Experts of a small language model.
Experts: 32 tanh GELU neurons an expert, a sigmoid router.
Below are experts of layer 10 (counted from 0) of a mixture-of-experts language model. Rows are named down (a neuron's output weights, with its number) and show model dimensions 0-127. Each number is 500 + 50 x the weight over its row's rms, rounded and kept within 0 to 999. Numbers have three digits each.
Before each expert's rows: a language model's description of what the expert responds to. This comes from a sample of Wikipedia text that the model never trained on.

# expert 28
It responds to: Sentence-ending punctuation. Periods, quote-periods, colons, semicolons and line breaks that end a clause or sentence, plus conjunctions like but, while, where, and includ-.
down0:532543498421499484593558514471503476509502415540423531496463440517568516522430572493515442537465493558550475468549490446514561483485510502511531540451521482500510516609555511411386525471498496601436492544531522539476402426427607482561422550492523438529513579458423441408559484570567506518462551455478506469542542479492584416473457480568570474441425538403506529400562536458528537571512
down1:402481436500449579490602487508545405462461470505443506438482486528532571468555527535505633581443573474522504505423495495519516579522459470521557475411435452502423451462504486524512393501565553518466491463454465464540537496453492441404528447541457473526457578547562485552586440545634509468528475510562450401467482520439566537517521430547532472541472497542472453518463436481518500605418

# expert 48
It responds to: Prepositions after verbs. Prepositions like in, on, during, between, from following a verb or noun, often starting dates or places, e.g. in 2016.
down0:514515445532525533539463533452500563532596531601489460512486526490451468390470414487506424507464416489520414508442460526485436514399443505465552464514541597563513542459554431479497548451488480488512490513499521536486451450451488476594469449554461488493509641524504493526437491437536500490489563419514452515435489590500475316486484384447425535447546491563515438486556568477462557453537
down1:474492508526587470504611499461500433517549479469541529474547577549501465584470501519521500471436500487420583502478546447556617459423601544453470532538508458472470490493475446473514539478577454456503492549574446509545499540483532515417455565471492484449553498461478405422599518463496357558439509530530534597576460559496554445446455548516617475525513428399458519559469499485425426470504

# expert 8
It responds to: Vowel-initial word fragments. Short word-start or mid-word pieces ending in a vowel, often o, such as co in cohesive, an in animation, narc-o-lepsy, ab-o-ard.
down2:511525386479578461555490505526408454536511512444551504394497486485437466598524562449493464452497440480433523431515531512535472527450571552402603470549523499531498589498467607540490472498530473537464498431619512464465556588460536626575509594404421501512534413485475553586488498436547486470511486491489510484434500503505499524434472471563460555471494482554484428511471456466510555400552
down3:484503497440485473445509456551383483628475500502524391380486497514524438485500556406411453549449412495516551568503589515499442541472474475476527528490552538497568542452446499506460528461505589513500538543468532638473484458509562465548465523478440471483483553552448583488509513508458456515505445565491495497431534473394528489532438508505554547516596494476369511555481513440563575378522

# expert 9
It responds to: Name-internal letter pieces. Short consonant pieces inside foreign personal and place names in sports tables and lists, such as Azarenka, Kaz, Bekhit, Italy.
down0:565475590515373506521452485417535460622452420519506411527542415465581529472426466505492578521525549493476555444540494488408470527528503499414454507398509500531617489497525575571465493482487478520542416445474491525426513538523504508496394466526471497363509538473426535516494559486421467460497499525510466553452505507564433549588537440398486456470499492527454503572550442543498428487462
down1:446483541477520487514551486576395623457491541489494515497493448551552557595568509544424482517515528509471591506446477528553616631495407431474557512472479527564576401526519481423495506521527505451503540552486552450571485605485454467465602514495445468512533486552542476546618412510465469542463510526486512474504473553560505483497540558405601489497512529462546432504521486451417503419553

# expert 53
It responds to: Abbreviation capital letters. Capital letters inside acronyms and codes in tables and lists, such as DVD, FDP, TD, HUN, ENG, WCT.
down0:472505485482471517632469482542491503435473485471554466518521445501471531503534482499559422620591492514471586474389539480624495472615453479417463550490510507491455484538467565505538461561504520461476482565457422449542544518551571382600584531494518498481372485482485498465518479538503500525452484510569459506527428557507546501446552463354502408461520468491443529449542574492489526579517
down1:545511468523508495558556450459472563509479492554527497447549389517521525516522526550531575461520602464424498508535486432536445551540469530503507493511486481495506563505483526582481521489475537549469540838506530550493453524510487462496511518464486525571492532517431487437481485506459506465498533544568425487475479545587553500484566549450508490455479533486462475483443583434440562472533

# expert 35
It responds to: Table cell separators. Pipe separators in wiki tables of scores and results, plus other markup like ====, = and the slash in coordinates.
down1:509432491551548501433549445558478497547503557582573479518469535464450481524617463526483459501470472465511500543443551494480423393527435541480522510504468483535459484539505611467449500532474600441595408451538548542465475556438483496505466550399504466500426465484473498500511479498430494537542667465490585573485451583531513494464630545519470555499455598450579528461484593512477561491470
down2:507449491544568454489508497443510488511457451560522601500475438511428580439582504473475417553535598516517505491537410425565472524540528455464569553496508529494445549459468533502433491493563516461549462446470600494572484468527561451465564556507440487589447488432514552504545596447426521505418533386468579388566557507521536508561532436632444505514503471503565452500505505518413527452444

# expert 45
It responds to: Med, polit, sign stems. Stem pieces after M or other initials, like med, polit, sign, ed, direct, as in Media, medicine, Medals, signaling.
down2:519508516464526521566517423505437443457494410425529540569489444435640497480458514528479464530512503541375452551512492522452551592467536492433571543432536513499515460435497532423494558489597482451424559564475540454523506543458528533492584553491441565495484600538483480410452586560575517487555517487577486458505460485558597445542510510481412587522468586588472568540515537441513475508478
down3:496481483409518570450487449477382485601451527505485499538489511476531498454551388476544535485551512477446524467472504547541402525531481500484519451511535589551554550466449460536405444455445497514490514649495445461454500514459460442465565477516453469591532495514428487563502409502516410530543421516576542553500597464504508523535495474464597434524531609508460567503506476448586596429577

# expert 23
It responds to: Derivational suffix pieces. Word-final suffix pieces such as -ous, -ism, -ation, -ic, -ology, -ement that complete a longer word, as jealous, Hispanic.
down2:483529542565502481568434448540475510622564567545508531566509508577500574500478520454450430447420495491577538428445503528580498566557474464444521483504515486518504492468479603547497511462575557421452426467521501596519486388471500564569440540490518441463605499500447524543569476493484561512558349472491530573479398420504460580472483534485483458527497474468476495536478518539435428410438
down3:420462437566586507518537511510500517486524524578575575468498451486471522590580460551411560463497394442550532508459499477550622472552428514371539537554509478518522528541558467578476449455559556479516571553523555432470549562490498505617526478474455538474472498502555509532522450412461532440436471438577510458600488555580488499484455547480539561592547516451552468535507564536483511562564

# expert 21
It responds to: Punctuation before numbers. Symbols that precede numbers or compounds, such as opening parentheses, hyphens, en dashes, dollar signs, quotes and slashes, as in $100, 3–0.
down0:481529490474480500510460492474518562494474477531463457459633510525600459485534506483449492431518524370437498579491417467527451487563452509455482500413406502428485552497532461381511518550524460504492603577473711473493520502516455436409589464550583444484502445471508479470462523507480416439460586437553496522486479447420493427518561516497517518516451505488473471466435500553499475452491
down1:527542493412490478562510332544463452484515427434454515492553581505568494556437501425520436394572582464582489425542574552505501521533501469557492480424535505491496512439482525492414513383497518554504501601526579545534460510463564459472528570518551483442580448553480572476472561509425448482487402506535421483493482420491467566539495514496559459458487492418510555547477517520547506537594

# expert 61
It responds to: L and common prefixes. Word-initial l or L and prefixes like se, pre, inter, Mar, ed starting words or names; e.g. long-lasting, links, Lane, seat.
down2:544557473517575460597491406582503513545497394521570475542529482529478475500430487579474477468465535541524459464535428600516501544482581538601540533440486526471547491564417474447526414474492467470470460599459403541535550449503386450674446441488472499471470499541533448452520536490504477466603525511494520554409484515536522483479550450481496547571439529467517532479417491443573542455473
down3:550546533567501495496539451484527496487477570556484484464468343389579527449555554506429560470467556479528531489518465431519454518488564557507504440505505559573537447497505556419525416500470569551564456546431537503523490402545404510547633463488478405425461374534561494563549469474550545583476488505531534525515474623565476495548519536496551498520503510507477530543432426508462549545524

# expert 26
It responds to: Years and numerals. Year and number prefixes after commas or parentheses, such as 200 in 2006, 18 in 1858, and digits in score or statistics tables.
down1:521602542428512565475443415469502503472479403514496518567527465429539499450524485511534538531497507473494461533543540520479523561462545430514584511483503587510450469511517502507484487481498488472672547450513448534556520496409480523651525433497492451642500491583498538456405544564602528429535524460508480578426487436450531392401475469482489449461457543465503472497521437485417510472468
down2:498512531501444476564493508525458514549490486567416526551500494432536508503445478540387479478502475519530411414495501541405570537523551528432489440482464474563454597502526492510454520446425523527517515460436451438565374456473437487577554458488454605498665548501488511420491444521567529520461454476474527423412526542428578539580546498601556479581521465470550507455527514546513507553558

# expert 51
It responds to: Pieces after S/ex. Inner pieces after s, ex or res, such as uc, ac, oc, inc, qu, as in unsuccessful, sacred, social, provincial.
down0:437449514492510460471500425478438502531532566468506583528534482450541545489544433589439509441483447466417427565515489445556471496513587584481395533512456427475482502574485576493455486519499563494499520538491524492446474378476510531510589455416508507530507489466424588547595410551515526505589429396464494493382497521525569484465518565474575488486454443496391562444461492568482573460498
down1:475446508455545493505511364617466471448420523412440525531512401614440403521462529527476468552469574547536472551503532556575500470475369582510554479512509423471474443537449443548419477433484522535478528559520441499542555535538547443483521505466479463552457545485523478561462500548508418528497408488556445407505498472452520427489486464475468464598475468445455393514520529484448569547462

# expert 59
It responds to: Pieces after initial t/h. Second word pieces following an opening t, h or th, as in t-im-es, h-um-anism, t-en, th-ose, plus frequent and, of, or.
down0:440494452493482489438463419504562485484517493468514448449515448541445436512501515461594566463492461542533570438488453497501473559459503538513566501502403513537453384475584504498467585554535463434447509528442548452580526579463545528542391417527444535537587533499517555551427409508501502427505531495603566526571476511510606526546394519477458500588516554516503485532478502415461499366449
down1:537618438468446647567508560446527463518362492545521469542480487456650414427469375497454529490432528527585465483479576499582434440498521476431414527491530500489521463428433484517508531470473481512458526581588535503474468505457458442470590546488449472478496517443503541424520429525472479515514495463558499512526562423535485472526571478455420516509552536471551548532482508511448554553459

# expert 36
It responds to: Separators and connectives. Table pipes, colons after field labels, hyphens, St./S. abbreviation periods, and prepositions at/by/under before capitalized names.
down0:496519510478479535402473500534531576480482450490535456498490457474518456553531481471477500475472480486490512526466471536497546540520546515520459555520504508547492490493540477452478510499432512509476517828569551455545452647472526475483466488494526458515490458479519557490518532452462470561471491445541579455507530504588501457496492547529420443533507543599515443456519604511471404578441
down1:431427506443511520496509370493458481565430500528494611512437435449549565564515447501491476427487449456453554551528446564515421464476484492589543439539498480519543480495493494478476501450608469490511563659486521442546561548513542516461593477554463488440485445488505484577518427529521454654486454496500478447537546400459518502515539430509544451548458492422517482462587525606471481465506

# expert 37
It responds to: Name-initial S, L, W. Capital initial letters S, L, W, V starting a proper name in tables and credit lists; e.g. Witzová, Sebastián, Linscott, Los Angeles.
down2:508597405528499527455534603554409577559498497423531518526484525426484493539408530562490508590399458454552471491510498461468405471627495567455465509462476511485395472512543545496463402401567475497505451467414541441603550490569467601522498470430441540481543492440545531479484512551532441546451502499544451597441544493471592503484477467515520486549520539429539549542501528466481498520553
down3:559525530491541526519421486499512536439467530543457450445460524423454621492583526483472542451546438482485532588393450522573549488431500477474482499496535522539449491503548530501445559502482438552559498428484575563567532516592489456498587460539479490448603548492551458425496459472535539524459392441455429401488553461442476425459526495458394534552600540514427440517461456472613475538516

# expert 17
It responds to: Second piece after m. Second word piece following an opening m or M in ordinary prose, as in m-eth-od, m-ist-ake, m-ic-robial, m-ain-ly.
down12:483499479573504403434502419475576538561453413469448490534494482604509525542447457401514484483488535440522412454552576559515490480457554484462474510367495498468452539632484502515491482480597516523435506459468556482512554485545519427551530500610506551528519491529455415508512507457566391513451560502566500536450450562514538533448483464604456418449527459528533578416459476527498557542585
down13:506555531463540578534565595597479517545517431518455493509506438504452543539521460580565519440469500509572427508491499476541528459540589456402474445399435489597519517522489552451374496511479512501536510488486458586475438415463433415526476504356499524453483422507435531399559438595427588573467478447487511566485492449548497486551450482538415493512505529474521482552462470498545482533454

# expert 19
It responds to: Mid-word stem pieces. Vowel-led stem pieces right after a first consonant or cluster in ordinary nouns; e.g. r-ail-way, sc-re-ening, Pl-ann-ing, val-ley.
down0:533545471376437523450583470493556492515512362513527508475522497483493574563469529495515494534480535452538517508450510439493523503480485575499453503541438466503403461621490506476469601542450559503574470672522543526460547537495527624525565460481555451425531497496521374551658483443532511505588462452450553526545447484502538506510542464527426530512480504550475484460437487539539476500483
down1:568478516579529527551500525564599606485511553531538428565429486479433548445450490391471544512508407481469556519502482435518497491535515498525466480466555501523436521581494565500483452419493418518543526609511448522489567578565553436573476433521478481518486478449558572471579443527516519496431537445519534505554446576531413550529543582459513509566552593534565495553529522492452506350546

# expert 41
It responds to: Verb endings, prepositions. The -ing or -ed ending completing a verb, like try-ing, eat-ing, help-ing, plus following function words of, with, that, has.
down12:491526485521511542496404470420446436554476448572452466497456544512409484465445479487506487637554529478405390456480428534476514484447587545466570526452459528531504534538484407639477546494532464471475494397459552531493537403529500474486553513470529573466496464512451519443523535467481457552587537476502567486466492568468371482587531441543429567468480503548575518571445536483468553533438
down13:505517455506508460550560507526420511465571511495486542553576452564498472566418440486543402490439476549451599525400494487469542458553503524424533482424536406488474438538478420585412504538420540501515461453508515558560422539494556501526530523476424512535568540442517513595460452517491496459454509452458598575485468521553481524425421518473593489512634457406473542550575454530455528492448

# expert 1
It responds to: Coordinating conjunctions. Linking words between two parallel items, mostly and, also or, but, &, while, than, who, which; e.g. Greek and Latin, son and daughter.
down0:562503491470383474595457473442573508464479472507455567539475546530535472465429486508490454477452412533464413467418473529485493537469426546460591450440567518537580534505473532431484404513460462385534491373540516502517479412491551475471420474492478459437520573531512532472480514516495495443376543592534463491556552608442412520543488545472443498520463527485501467447441494456549440511605
down1:475565516586411517483453568467452511430575586472445517561538454484511500490452475564516512487496503507492469450495468493481481476427483537494437527528541540569529497544504506511504498521531574593535514671418570570406491519445483516554482543601463436432434514510590482453603532417505461452609552475475387457507520469541538466460445488548490495529485409508543490496564602489476556465408

# expert 6
It responds to: Word-initial s/prefix pieces. First pieces of multi-piece words, especially s/S and Latinate stems such as pop(ulation), res(ults), trans, spec, form, Rep.
down2:474510572490484457501441503510466441474497547520486477522553451386512485449539461548467568503474453501464583532439546511560525540490584467455501469478500521578534520539569544587530431529533477457550500428417485478525567474431437415551498505498526492586495542608490514296513501526570443490426476512433609451577505489575564557496579527544493471510541513523443512543437465504462370491489
down3:558485442563362549499506431506518460555567581418514367501583496585564417453484512508512577394419498550544448555472508506447547422507503509515514434447544507438474481586489539525479561499462492520429564521491433504523626471534438523503503518495525458541554518426483501496527567458521524604450456487509468507448485559596483500442520525452582476497558445404521456481571474500419511547478

# expert 7
It responds to: Non-English name pieces. Word pieces inside foreign, especially Arabic and Gaelic, personal and place names, often after M, Al- or Mc; e.g. Qurei, Malcolm, Maryhill.
down12:487513375590465587524413505606475584560525509497489462564454526464517457550486447617496499471472529538435413493502441480450487525551457494460524480561429405505429532500472523439471539522442446514414487520509533498487459555468476485488478569494540505432375550509505565499551422441557549502480447528485409500462438517470499468488440452485421494622481513501550549497563523504530569590367
down13:561465481479498568489540405549611461527545443446520524542496559490557517493545493566453541523561504511501501589495460471509586529467505554492506472510418429534606455604432556494505496548477411539472512585429603496489442544475421555448467549535527508591442452520486461548517548517508449556469441491422472553433398478507556634481482560467500500549529489447532529490475558548597560425567

# expert 10
It responds to: Noun-ending suffixes. Final pieces that complete abstract nouns, often before of or punctuation, such as -ation, -ition, -ment, -ity, sup-port, mon-ey, hist-ory.
down2:507623492471484485438496526421490476628458540582471500457547471418440479469511481472531432509530497483584463480483468512402488502444586508483513532556507552610563401487526463532506494505494519509517517674530502447482502464456478651410459488493460447554517527480596523492485474480458513441599403511495566507494428464450548484501455420532496521379461497500466527542446490450513511470440
down3:489482451459546471524476551545519432438512567408541445501497515603541576437575565507478544465532539501466443535475555485493523572561531478502477432519529410502496412494457501475502438465510583521375510451472531558446464578470488375534514539396604462598500536591522426549497573483565490489375521461497499468497551558540563497555449519568440483547478484493533466514564507470551573455576

# expert 54
It responds to: Plural and noun suffixes. Plural and derivational endings closing nouns, such as -s, -es, -ions, -ities, -ings, in lands, essays, junctions, windows.
down0:512521456508440461444490555571372554466472452450506429485433582374547419450509487496504520463549502484486547521546484495547506477454379521452470543529501564491375454570529541523470431502498494511566474649427348490510494584506486502534524484471510598498465425504553479564509458506476581507542528485430496470516537571459456493450543613500460489521565451469521499589511439495517464478520
down1:514463438558481471484579500535487530494488507481534503541551459520544406447481329541478565463471473473496456539422424471444559495484448490457530496524473439529496489530493439522485492549520556523483512609499578550520415552491549482482483473600507612558452517548462543566571481414491572494518520533495496425429510556452525351554492549506598540484544574524515504427421591515560476397487

# expert 60
It responds to: Auxiliaries and adverbs. Verbs was/is/be/been and adverbs or their -ly endings after subjects, such as also, not, only, first, newly, especially.
down0:555591491514477483424510600443518488475489441519459496456514472571504413496556463377503528553424568341513451443440409445456532480443506530528438486530467458497484412490553471601473527580574512505538559457508526560455483524444494576494486480400447468473513526527545566489600450504464495442628469503487469558501495491545562534512521459508501462569435432537554497562458472439439526455436
down1:491535449420499462467487533501550484518384442485498420507561461458438553572454448558432518460578490383536522474516423450518488549444530476544447461531462439488478526591553535507560550496601514538547523610615587483521439561499518600473453513456458597375457525515510538463482530453459465375545481535516488564424533535485504509510520430526509528454462519431533491552459480491517458521403

# expert 33
It responds to: Commas, newlines, function words. Commas, line breaks, in, and, of, closing parentheses and digits in tables, plus some mid-word pieces like Illinois, drama.
down3:471518533453430531469418465505582571516456608531518462489485513462499419468458516536540474515583505509531504601592546555464462473467533551547569455411518531551512625524447489554474399499479537457527442481517457572588447435507474521476383484559605507456485495488429579488470598525455484442490468554515453450454610462531554543558588443467524495527488418488423516501511525541507547568550
down4:478459559426454498547573455606482480516467542469583492513453462527539453579507500554457553551459467534455442566586521549546494507474553538530432565451449477550486467477491469487385537508526570532592466547455479530541528490560553534482446466561514516491516538541537602562427438543491527569483520540457419506536542454638551533530520513481491528469518458462622594466421531389395445538467

# expert 40
It responds to: Initial R, M, H letters. Capital or lowercase R, M, H, Gr, Br starting a word, often names or words after a table pipe, such as Rundfunk, round, Macau, Hilal.
down1:442516521575474496564532558540489478461519505595554448435529555484442490574521432461568480444503417505383534507479469414457571535457610456566472450528485477453582527461432486430437406445489447513518532423507495554492556555467541477537566450473481470464476380564498392467447476476472525490484467501522522487530495501448446517575540488463459568594386536553550460519479548585463437486589
down2:458631595485505457514494502573414490496563527569516501506521412503564464444410460475486586497590443450480446456430486475430465484488499522544409521476509572490460402552546474538503450503445429483513569434527556539404607539451494558456509457551447516507483489532509463477611472555429562497544501565422444480557463562568437538522440592489438506558488503485511455533526421443478558451513

# expert 55
It responds to: Diacritic bytes, punctuation. Leading bytes of accented Central European letters in names, plus sentence-final periods, line breaks and = heading markers; e.g. Plíšková, Vilček.
down0:474530425573416514496612487463505407568495534413532493476534429534515581592504476505478576516421451450453447567503589502536410542469539479512467506462458495486545528501423548540592469512502553446493477463501551635494566549471585502412523598494561553526539574481617589499536525526475497514512520442527541557501519593545539472516513434529487534485493544470523528492383509424521435446470
down1:574509453516436489417460561557502424581470479473439553484495517510489466449529570536472497524496506484507457471523396522527552416553410486510628475542518552583539501547578419546421538515517456571546484506509437510474590558550577428449465587467478450490557450534529488515532466548518554509495455429468443456539579451522481453542397489582593529502476503369467416482449512514492589529551

# expert 58
It responds to: Verb stems after auxiliaries. Verb pieces after to, would, can, not, such as be, have, includ-, conver-t, pre-vent, prot-ect, and -ed/-ing endings.
down1:472507514482436475528570407480516516459425524463509543543515489514483570487475461516524454448471522494530451425575489498498536487438446480510394557559537546496407431441533504505510539534548493502456511427454539431495520563488585594468471432559494411382554559456485520498607472463546510419549488423463334490539423501512567578443486537483481433467569488564551414570410516554490488483481
down2:522489582503494551590552461453508433445501386373508543488435473579452423507594453539536458557526495431537521532528557605473567547483473492426592540569406532554489491534450550423545564496481481537500470429462457401513457551511544484558475547496501421403601516460540591421548449503497450467501473540478442508558461500560493455463522534450530485503531420451504488532496581558491493553465

# expert 31
It responds to: Prepositions and -ing endings. The -ing suffix on verbs and prepositions such as of, over, into, through, including, about, e.g. pursuing, of over 70,000, aboard.
down0:419518470526445506427430505462539522554493493620535565538436538440426494465467464556457453537507535470458485517452416434445459511509475413523573529451434446484554497547503490520495508448554513468503543754457516572513579519518427470484461505530523520523456446506569582542430494514437531509490467491509452495515559539453424460512524623511544549540482566559498512506445556517542571519461
down1:591508524615489503466418502543523580458493610550477513522429500561552516550513479436551454540496470484456535548440545507463445458544475597466465482574543623515558498527534429465500439435422537562444541533411531528429537562528578504521434523498495396506443415494424501488460501479444448513507572504472475545588469555441493578507461494417451470587486414470529382524526499489451501461474

# expert 44
It responds to: Nationality and institution words. Completions of national or institutional terms such as States, American, World, Navy, Field Regiment, often in military or government contexts.
down0:518458430488577484482505525429463524514553439580419528543439449489591480485537528514542537560502332485365506548504527478557487529575464503528465476587638467450521516535448513495490504481462462550499472537417616441549512512537530463532488556483571615524476470447587512519503501437512563517482464575418484493505449455497440498389503490514436541551476430487485534473460520439460513391492
down1:533508437547479529615446465526512540415455546483531417403440454513514538499550489474485491454601500464466502541466556419504448450614437496552493462453475527497532528557505595402560433488503538464484465539455479477565544504491569377475503444508443550525468504425485496590507519538509492559376629526524492574475497552445558566526543482461508549544575456445539501500575590497542505553570

# expert 4
It responds to: C-containing word pieces. Word pieces with the letter c inside words, especially after prefixes such as des, dis, rec, inc, as in des-c-ribes, Cir-c-uit, acc-essory.
down12:510543483422541607380522439489497479491459575467556571460536552535500479489531514549488505560461484574506544465532529458428562486515474423486537506581486532471466513471521458514557583555618618443540485529558496497512555326531490506610475522471500542510532415505477531539528559551551505572452570532503557545491561385508484498525562539458446505518423533563511488568457479553442477587457
down13:560428492545499526509540476576466481480572489536532444419529567536499482586491430506565462454498564572449489479568477420490534539435476462386537536480573499494471466462556435533406488502447488496535463535462550511504539588547634472440402587592597561509511558430534536506477479493534460477521537509433448534534416435580571414554450511471545536543536532548509542539518578400459535487489

# expert 34
It responds to: Table cells and separators. Pipe separators and cell contents in sports and statistics tables, plus indentation, closing brackets, and some mid-word pieces like dif-f-icult.
down0:429568527556425626456493488453506507415507533608516512374484474468505588519440485611449394508600571485482411429456538489451446470533553463470534605534499518467469450462538530538487563403545517545503508496535521491472444454531552527638489510428487535497527531484524508487526485474494451483527496408534472481470408478483489521467529476594461549520438420498476542601528499426433471472489
down1:518463555593481475460464539511560544631612504516477404608475448426474368506500546534529514540521463523457473513484584489401495479414559545459396452506494520471573498417454452554513448456389530555544475441502513520493471436476449490489455421424527553485511545474506540491478516554520481537450498451590461495594478496497507509530452473475526490509475566457518397618496448480566544539563